config.toml
n_layer = 9
experts_per_token = 2
lr_router = 0.000523
vocab_size = 32000
seq_len = 1024
dataset = "wikipedia_en"
Below are experts of layer 5 (counted from 0) of a mixture-of-experts language model. Rows are named gate (a neuron's input weights, with its number), up (a neuron's input weights, with its number), down (a neuron's output weights, with its number) and show model dimensions 672-719. Each number is 500 + 50 x the weight over its row's rms, rounded and kept within 0 to 999. Numbers have three digits each.
Before each expert's rows: "mostly gets" lists some tokens that are sent to it at least half of the time. This comes from a sample of Wikipedia text that the model never trained on.

# expert 4
mostly gets: "bu", "il", "mi", "wan", "ak", "ru"
gate0:540565597508413435502543520444551508466500521554458522567471496444487538443520548470523456432545433502567482510525458516450459452480348557458572
up0:539505518545497525453561559514543479485529525541514515464524521543545445524490536503499490551557479608545524480491494403449435558538525420516463
down0:502425375544384515627549463423487514567525484489510490418546516604495520489444597456531564521582513582442480539508520516522596499448522436497525
gate1:483497541499537430383431572505466573468571486533520490479491566551407475553453561477458422347515529594505537489554479563504448555472522479481514
up1:457517541494525517364453608584494491577592546511537516483562534461492524486442580419428476427531476569529474486587542588463481472418491537553518
down1:520413421564500517442499594571454491611549513593535447531432505506501538482401442452549469590464535439550526464508502572465503550496542440465525

# expert 0
mostly gets: " Best", " Nominated", " Released", " Night", " Live", " Love"
gate0:496520459582547432434525554492498528564426546602428507434491490473558390556549403546441539520534471547566443474564449468522504492538457491455548
up0:493506490514541526526517517574445453534468454537454462576536616508449616448459532503434457430503572442435620513627589556526444536518546480581516
down0:543545464498461499430407476525391573534501563470554460558544474548469501363529532574485453546501654428575423509416517503559491535520495454503530
gate1:520493503551508550541560486534447526415499486454471429559424444579543481446448450491532485490430445540551479458345499572425470444418416485473598
up1:547448589462505519500600482533533425500494495565455478411368557424453513448490437475528498529545532560495538480515463530456517487418472389462505
down1:476447527471519490449463494550471434490557491430500437399563465519510574522498519446506528541463394530441500492540595509436504474529565441559558

# expert 1
mostly gets: " had", " are", " have", " been", " were", " has"
gate0:565515524495548461492541483415489438556508498379507393501479572521489463502486479503516488378528485386484531494533462396446531354421417452499485
up0:536474531513527541512615513531528484449486523506504488465425499524512368554526539460556475476495490443499527459498565576474487454537515550525509
down0:556396507552487495465491469454521576469458536611478498409531519515596518458510463537467396482506487488459391444413533533550547458499446504496468
gate1:478583484430495541353466485492447581412447544530524499431484458558471361554516404422448542542446428525508466541475535572471529472548577546579497
up1:437434649488477507395496510502425388457517536510465499522445442494501455558579400516512526483544461490571552561529502497362504519464542558511451
down1:502460510458603637526552511486470497435503548491439523566440441556497437490553415495492472505432519521535550503494522410501479517536496408491534

# expert 5
mostly gets: " life", " children", " service", " development", " book", " role"
gate0:441585537443520504551553499481507554453534454537535532455585496556693535573600479551469557525494482445377522422518480456386543463502530518544475
up0:534529529570597532548464422536433385472424440493516392484495547554529529511502450462582563479438455483627542621538507493527431540487500502413554
down0:478379507550524425504522578544569493509490503495457540463475508409463462457480504511370499575471554562516493536571492487448523498515436554379478
gate1:515468530483423461479547546531461541585519508494499629583539479449565510595556491484476527481494553455430444473513500566477469520497563471494533
up1:529598477511542478520513479539520430395462520483468382511458551546466547395365563500560478596517502548526489530485500520551535461502474455496446
down1:495566446504406456471434516571447491506451554480553523500440418502523478486455444469577506545504572526476444519478539499516518537511411423479458

# expert 18
mostly gets: "-", "=", " Coordinates", "–", " Robert", " Dick"
gate0:504481421554460510448467484535439572519536437376537505434501566501497500526404550473445574551553510572475485500460498521562538543535549518466627
up0:460535476593478469479486421438561533453482438474588495465487562519467490547463553495448540575533493510482436544460522454531589523458563436525561
down0:562570511575499562424479488526574410539429470486490581574485505486425470529449618511461483559607517426507495472471527416471511535444455481464460
gate1:468624500553600553519501525475433410578517476460411530402494436475541519481509438549612513472541431431504529457565536560537540503437468528490502
up1:480493472477452547537477566703540444456459561556478520520540467472499544501463576523519506502472492569479430421412543497456503553479527453513470
down1:465427495490449575651446455486450515489426519583475394444495488487584476559400554502475544560561560509501599563568528568446490501463533486456533

# expert 7
mostly gets: " can", " such", " may", " could", " will", " would"
gate0:523551498508676556636594456534540424509484493506534555483534394543518463513506582563514506517470494504471478511476486507515466407595481450520428
up0:521546518517370480454413514520425368515502400560500459523442538479492567508480473457480518447535492447538523535464463551509538561441532464550497
down0:542542506409508464502423489531449476555578608486469582478550466502562497473501532563529580485507570482529501512570453472499592603525487494546447
gate1:533522430575569590512563432553454525488527548533531496478519483442502567425452495508581584536469381500431477489572497539482454424481413494554601
up1:487523504514518556582539525546507582482521589484518508388520493464505568370403511632528553531494475550551534437520518481481517398547495493433602
down1:558482472418515503460554501497477460527460532521540557473515492611509484467483588604439454506562581462436466425458454508486488503426486470497544

# expert 13
mostly gets: " 0", " ft", " sq", "′", " UTC", " ISBN"
gate0:578562533463477422528616419504571471546529506498501500402488541456612480519566395495558512483507546491431473517481596471492522515503433348472540
up0:537555470461469494496509500538514513491442539437585448484470520464590551560513486502571508543505411459525443548495576571494463463521503425511477
down0:489520512467478545537553574456475487506498492567485402502501434441612499528478487485589495448561494537580499570364531525456517412511475531482550
gate1:470610406435484477471521591496510454518509522524501443443474546539519498441473435506599574491487583516491418527519432622516497479447626429529469
up1:415485495457481526510609510586516503507575579475539408542446479511508489492438440590483577471471460504467460511515506524444510582535576421507516
down1:583504530440567465497470506498635526482633592423493486484466524445463545483511462562587536510500480534475500514466454482545418563559460466475600

# expert 19
mostly gets: " ", " C", " c", " Co", " v", "    "
gate0:550508484497473406481475538534502414465379496571445425573597517490490467465547508582507511560563427490482497543355571563473418433447443362482425
up0:545523548478557512454459403584503450469426436571475352503541553497481548470509518575497510526528539492436538508433517505527496441454473435522479
down0:541424564479538496588500480405553514517592415512448528539505419375572539588411478533455547478498538541466525483525529482477462513488487551520551
gate1:535518557541525538564506547491562470498478495628508561487486564482524525534558507540516557517473450561500468403490540497429541501452472450539503
up1:497603475566510521489461581542579478467424577520526461510534493415477466529517452445603536538567515494510536463534486399536484410434462429547531
down1:522558565490527502590450537439494517562472539539423525450543511564511449553503550517509508572466426528556490509449512491532604497490518465559539

# expert 17
mostly gets: " two", " three", " many", " four", " several", " North"
gate0:469518408465470450421439512434580453493552516536460526628432419423534515515459516443516555441475475535437418520436482460428398537606541517504445
up0:346537529488476472467508505480524514528540458494446498551509542496505466498515510552541438487509535506448434495476493483504556615567557583468384
down0:450480522480398496551395467530538479551521543503461426508576563466590417446495510535489482485541516527539442483473449431472424563479492499550383
gate1:451436496548493393598489508547577419544514505459538609500401457480535467550463495497480545573528494567455463573551489533470517466511447387538483
up1:492502603428565429541530411479468551534472627423592518551426500614572445596563628523449487528429450440413505451470556477505533512552531517505517
down1:521453546515460473582392642517562547474430568440507446496451483531440475506524512519462600440604528559496430471511528504524501425561459550516519

# expert 15
mostly gets: " ==", " (", ").", "\n", ".\"", "\"."
gate0:554580529501542584508546548603528503469491437491516523449506534467419413538474455543585501539456472446530644471425452476488497511489441459498469
up0:355467570464456494493437528500440463470507531454572455505510394551494581430530470337515615469431470461444429497485506459439499515492572529433495
down0:510499571480516513512492455576521500516514405496492526514562497525612438457460504511464497535468527462490588481433519475459463506501408535468381
gate1:478460496493468561505520485556517514555484497451534477504566482546504529457432449486550503614473525513519520512490467502562453476542550474435584
up1:446586497426534425524492472375479462467548571546443510409470500473532502588474533527373396404526520504527454505449496479447512539514452519553477
down1:482512449521536525462477564502545525483557523528470429488536430575540497464535570533568484481542492476578391521483538491444504555504445489434523

# expert 2
mostly gets: " player", " General", " member", " Minister", " son", " Candidate"
gate0:514537503559450474458482429612486438495518471502516504496455522435566435556465467447472506506487493533583489446519485494519408550465490413501547
up0:486481557423536602483605482430488480587440526528542483467487642501481659528483497510422509479603433512503537510455500621503503543455443472531593
down0:511494543544560474446532508502497529476480523494481452597536506531507439416401499506518516573500502456407503491510529564428549379520515431459509
gate1:500592573477475407468555458559491519490508507492482503469423506522453436631582480537589511488492475495536562520560435447445531529553453479485525
up1:460478444480459472527486471492495509450535506449560511476448499450494441563460459516494422579486484563439496400499472623521431571399553527583543
down1:465571543512441572502457468486454586470473488563503468554468510446597474487490473538496459461501473556451537469461513641428539553531508581516528

# expert 3
mostly gets: "ă", "ão", " Puerto", " Juan", " del", " Gu"
gate0:431476558487518543446490514576544436436463563533469538465544555459453476464569531497415518497537495544514532520522522441642572611498501505500506
up0:527474479473571572584492510506573467541557401536528484408555572486497507502573477491465410522561541479668433484526467472490472468531484546465487
down0:542493522485486416479459562614525538490498431470443514435440462515547508434469456579531514477490496524512483434438582467518450477492453517537522
gate1:552495511531478541530504505437506536467569411546425560562479438522572483560638494504354522543505386535462466459474524428451497518556507445520507
up1:562451490369563494421480555524484455531402476533549465503490535519458578503497474487581529427500591475491571517347440535560493482437579507440470
down1:423527579563479512454578473418553530381485492412494483511536541423411512527489450446546465544426463526478492506454570470437459481450497439528443

# expert 6
mostly gets: " re", " non", "See", " un", "Re", " anti"
gate0:561544490428556431534553525479534471507571535546483494558424507611515524551501380494510467533471492515529520556550495438530511431493421537396459
up0:459508526545513572488497477498521505408512560547459575557503492477505496566522549484512545489544489501421532393605537535392475535490454472547490
down0:487489529554528380455502512546519576615542514527482498534497486538452393440483488546479558461465436512543564497522480523550506565553535616514496
gate1:512480478456568539555465497545455587588488483522565524552537532521484434399541483529587526496354450420549540492539538435462502556555570461588423
up1:472453513496583461461584554435479530499441430548519534565435480453534560617505518436528519498547545512571520488443487495539613480533557553514501
down1:516470514509528411466641446486542469452492540539472521492465521422537555520502499467451512451426449465653558468502511482431497516523523467488568

# expert 10
mostly gets: " he", " she", " him", " wrote", " who", " his"
gate0:515507514520591468437546556647479384470511481508510536538530600557469384514501429528418511471515433572553490532576542481505541559510554493537573
up0:496499568497483505490406544503463605519527462504486542440424453455533490524569523516580524481439452564452472553588516457498456622553473521517493
down0:529433463515479510524444439569502511479501511545547487432431501465557454524479547495582469545490412502456502496637456516482508526415524526479486
gate1:464491448523416452511482464506456479596533485482424544555388512503538578470450513541526471508485435520604387457406504570517511523500464544468590
up1:426484499534460489535518407515546434622514407477457462523424490489582592444452441527482482486482528463533389550489402483460452511566455495416540
down1:499486471516538584470538499464542557475485488435496557558532510450528564427539599517497496540528575465394479435559552470619525526546590437486458

# expert 12
mostly gets: " December", " January", " November", " October", " July", " August"
gate0:587551513565512574444430536517432553446488526549492555536559461538470451501493422559560459468535518448574406459521467582505566367435504590492553
up0:586492646583446577490512432500438524460495460530461514519546478471502430478507399565554499504524562411531396410486519495500581423485418614539585
down0:542472532533521529499524414467526454509481534567519501422534537481531483585558527406513433546477435505573536636458511471514485480525529501562619
gate1:492562516469537535570581391457531524520573470543457506502583457489521434601552454442532563431604415438413469498431504511510452531447531486499485
up1:444448454574470496476479506494440553436512422545457465517488570503517510445491551448556513494486496439534557432434472532405569494480525504480525
down1:546543563501473512582488449493517576458574545419568471499560554549494533518549493565515529537424443511525543491527539525476591561560436557561451

# expert 14
mostly gets: " on", " during", " at", " between", " in", " through"
gate0:478519472454503517493613545454554596472607562479488525517501518513499505446617528574508581451450482531583463470408539437512536434468532542472377
up0:460495467429482433527657474449550585484540531553552511467544589515552462482573544541521519514480590590523437442414522525630432458515411463516438
down0:470458466457488451466575508526498474515582539484473537509477497482416526478534505547551523504485500448491498505425524529434527507510626553503401
gate1:503609510493507539485489520597463487460514462582461478483453447443472588508556486500512536519493494433345495498534440488492488392458411464503486
up1:400602543523568495602416531556546459410450546461449493537479443508439627531513502499628481445604519540486482500489464513588420532482442537402466
down1:502442496469499519486558536508428434468539458458466633453529506515501409576411453505509500616514522495455466562511387496506527478476478534437592